Experts of a small language model: 24 experts in each of 7 layers, 3 picks a token.
Below are experts of layer 3 (counted from 0) of a mixture-of-experts language model. Rows are named router (the router's row for the expert) and show model dimensions 64-127. Each number is 50 + 15 x the weight over its row's rms, rounded and kept within 0 to 99.
After each expert's rows: "gets" lists some tokens that make up at least twice as much of what it gets as of all text. This comes from a sample of Wikipedia text that the model never trained on. Tokens count by the router's weight.

# expert 17
router:56 69 41 48 26 65 42 75 61 56 51 22 53 29 61 32 64 40 37 45 54 32 43 43 33 43 49 41 39 77 52 60 33 50 55 56 50 52 66 17 49 53 42 30 66 46 74 50 69 41 47 81 69 33 72 76 66 73 56 69 57 51 44 32
gets: " 1", " his", " 0", " 2", " a", " 3"

# expert 18
router:48 50 39 62 68 63 46 58 70 51 57 40 50 39 69 45 50 51 39 43 31 38 24 49 45 47 32 59 40 53 29 48 40 89 40 37 26 17 75 79 42 60 83 49 76 57 44 63 36 43 61 52 72 60 38 61 61 79 56 55 30 64 74 20
gets: "\n", " (", ".", "f", "==", " f"

# expert 16
router:77 45 21 58 51 60 37 54 70 71 32 45 53 20 62 41 48 34 65 38 63 60 40 54 46 43 48 47 52 64 49 32 27 37 54 29 28 48 49 68 48 61 32 60 81 48 35 35 54 45 46 51 63 42 54 45 39 53 58 45 52 61 87 54
gets: "y", "or", "ar", "ic", "am", "ig"

# expert 15
router:51 63 27 69 42 65 46 36 60 52 60 36 80 41 63 51 53 52 58 50 42 25 31 66 51 49 15 35 44 64 52 37 21 52 42 51 42 60 46 66 34 59 33 53 73 79 57 71 56 64 73 49 52 40 75 58 59 40 48 51 49 61 76 40
gets: "a", "in", "o", "u", "e", "i"

# expert 9
router:88 55 46 64 37 50 33 24 32 52 56 50 37 60 42 32 64 60 51 55 49 27 31 73 42 50 48 66 44 59 47 52 43 50 39 53 60 58 77 51 85 47 34 43 51 74 48 39 56 42 53 51 45 54 38 57 61 55 42 32 44 76 65 25
gets: "-", " of", "|", " in", "b", "st"

# expert 20
router:48 44 38 75 34 77 39 54 72 53 68 46 57 47 78 57 40 25 44 47 49 36 35 62 36 37 49 28 72 59 54 57 16 57 43 67 28 15 88 58 73 56 61 55 69 50 55 62 41 26 40 38 58 45 36 61 64 42 54 43 67 65 49 42
gets: " S", " B", " D", "j", " K", "v"

# expert 5
router:55 64 37 74 45 55 49 40 54 28 61 35 70 46 67 53 60 53 43 52 33 65 11 71 45 41 23 36 50 71 61 67 51 52 56 75 35 42 48 37 58 54 52 52 67 63 68 74 48 56 59 34 62 45 38 55 60 44 51 46 41 60 56 55
gets: "i", "a", "k", "o", "ia", "en"

# expert 11
router:46 67 47 57 50 68 51 89 82 44 39 48 67 35 57 46 33 57 36 42 49 62 42 49 34 42 36 50 38 50 38 51 29 57 42 53 53 52 64 47 56 30 77 54 85 57 55 25 60 37 53 60 76 55 50 41 69 70 48 78 46 72 59 39
gets: "t", "el", "ed", "ant", "et", "ay"

# expert 4
router:67 44 33 39 30 52 19 53 77 45 71 24 46 59 55 22 85 33 61 50 48 39 42 37 31 27 39 38 66 53 57 42 41 55 41 55 43 28 76 67 61 38 47 51 62 59 65 48 43 41 53 56 90 62 56 71 43 40 46 54 26 65 54 55
gets: "s", "ing", "ation", "le", "ol", "ion"

# expert 23
router:55 58 36 56 34 55 21 51 53 53 59 19 50 25 77 40 66 16 50 55 58 34 27 46 39 36 43 33 47 55 53 75 46 35 45 63 47 30 64 49 45 59 59 55 63 51 57 43 49 45 66 38 61 37 67 67 57 69 62 43 54 63 39 15
gets: "1", "7", "9", "–", "6", "3"

# expert 14
router:56 75 46 56 65 57 36 60 56 63 57 43 44 69 47 24 63 65 43 56 37 65 33 57 32 41 52 44 59 60 46 69 51 49 52 40 51 54 68 55 67 48 24 25 66 56 19 52 53 22 39 42 74 41 34 52 65 41 53 25 40 64 49 28
gets: "-", "r", "l", "m", "re", " I"

# expert 13
router:49 62 36 51 58 55 27 38 41 34 53 32 48 30 74 37 78 40 22 46 38 50 39 49 37 29 27 52 51 73 27 73 52 48 41 63 28 33 59 45 45 18 64 42 75 49 66 41 44 31 39 61 58 56 52 30 71 64 45 47 60 84 53 31
gets: "\"", "–", "E", "%", " (", "as"

# expert 19
router:52 80 57 71 57 70 32 71 57 38 64 39 45 38 79 55 74 38 48 64 56 47 24 40 13 18 43 40 70 68 56 40 26 65 47 51 10 52 46 31 70 57 38 20 93 26 51 54 57 37 40 50 49 37 60 75 45 51 66 38 46 50 69 38
gets: " |", ";", "A", " ", "N", " 0"

# expert 3
router:52 48 46 71 35 60 32 31 56 22 48 54 44 34 76 39 80 32 62 25 30 49 45 47 53 33 35 45 44 65 50 56 43 61 57 59 26 47 78 72 70 47 56 34 59 60 52 32 82 28 61 45 48 54 61 40 64 34 18 42 40 66 55 40
gets: " of", " in", "ed", "ing", " to", " with"

# expert 22
router:55 54 45 56 44 49 42 65 67 66 46 31 62 51 61 33 53 22 52 31 50 40 24 71 28 29 36 38 38 78 41 35 38 59 63 58 42 37 62 38 51 36 45 57 59 31 47 73 34 58 25 66 49 71 45 42 55 56 20 59 38 53 42 63
gets: " the", " S", " M", " B", " L", " P"

# expert 1
router:68 43 13 75 60 43 35 55 48 41 67 43 60 36 84 36 53 33 59 33 45 43 41 49 57 14 41 58 49 70 29 47 51 69 24 72 21 30 48 39 61 42 53 51 69 29 48 59 55 35 34 33 66 71 76 46 73 40 37 50 48 67 61 47
gets: " the", " to", " \"", " for", ".", " as"

# expert 2
router:62 43 35 64 70 72 56 62 59 80 61 45 48 33 60 34 56 51 37 34 62 52 44 38 53 59 33 52 38 71 60 67 38 62 58 67 48 52 66 44 65 39 25 30 63 58 37 38 44 49 52 64 37 74 66 60 81 61 49 58 48 37 81 43
gets: ",", " and", "al", ")", " was", "'s"

# expert 12
router:47 46 24 56 42 46 47 48 71 30 46 25 60 55 67 41 59 54 72 69 25 45 34 42 43 59 43 46 64 54 61 34 42 66 59 49 45 41 73 50 52 50 72 41 79 72 67 46 52 57 43 38 60 58 78 68 58 24 60 79 55 60 53 46
gets: ".", "er", "s", "on", "es", "ers"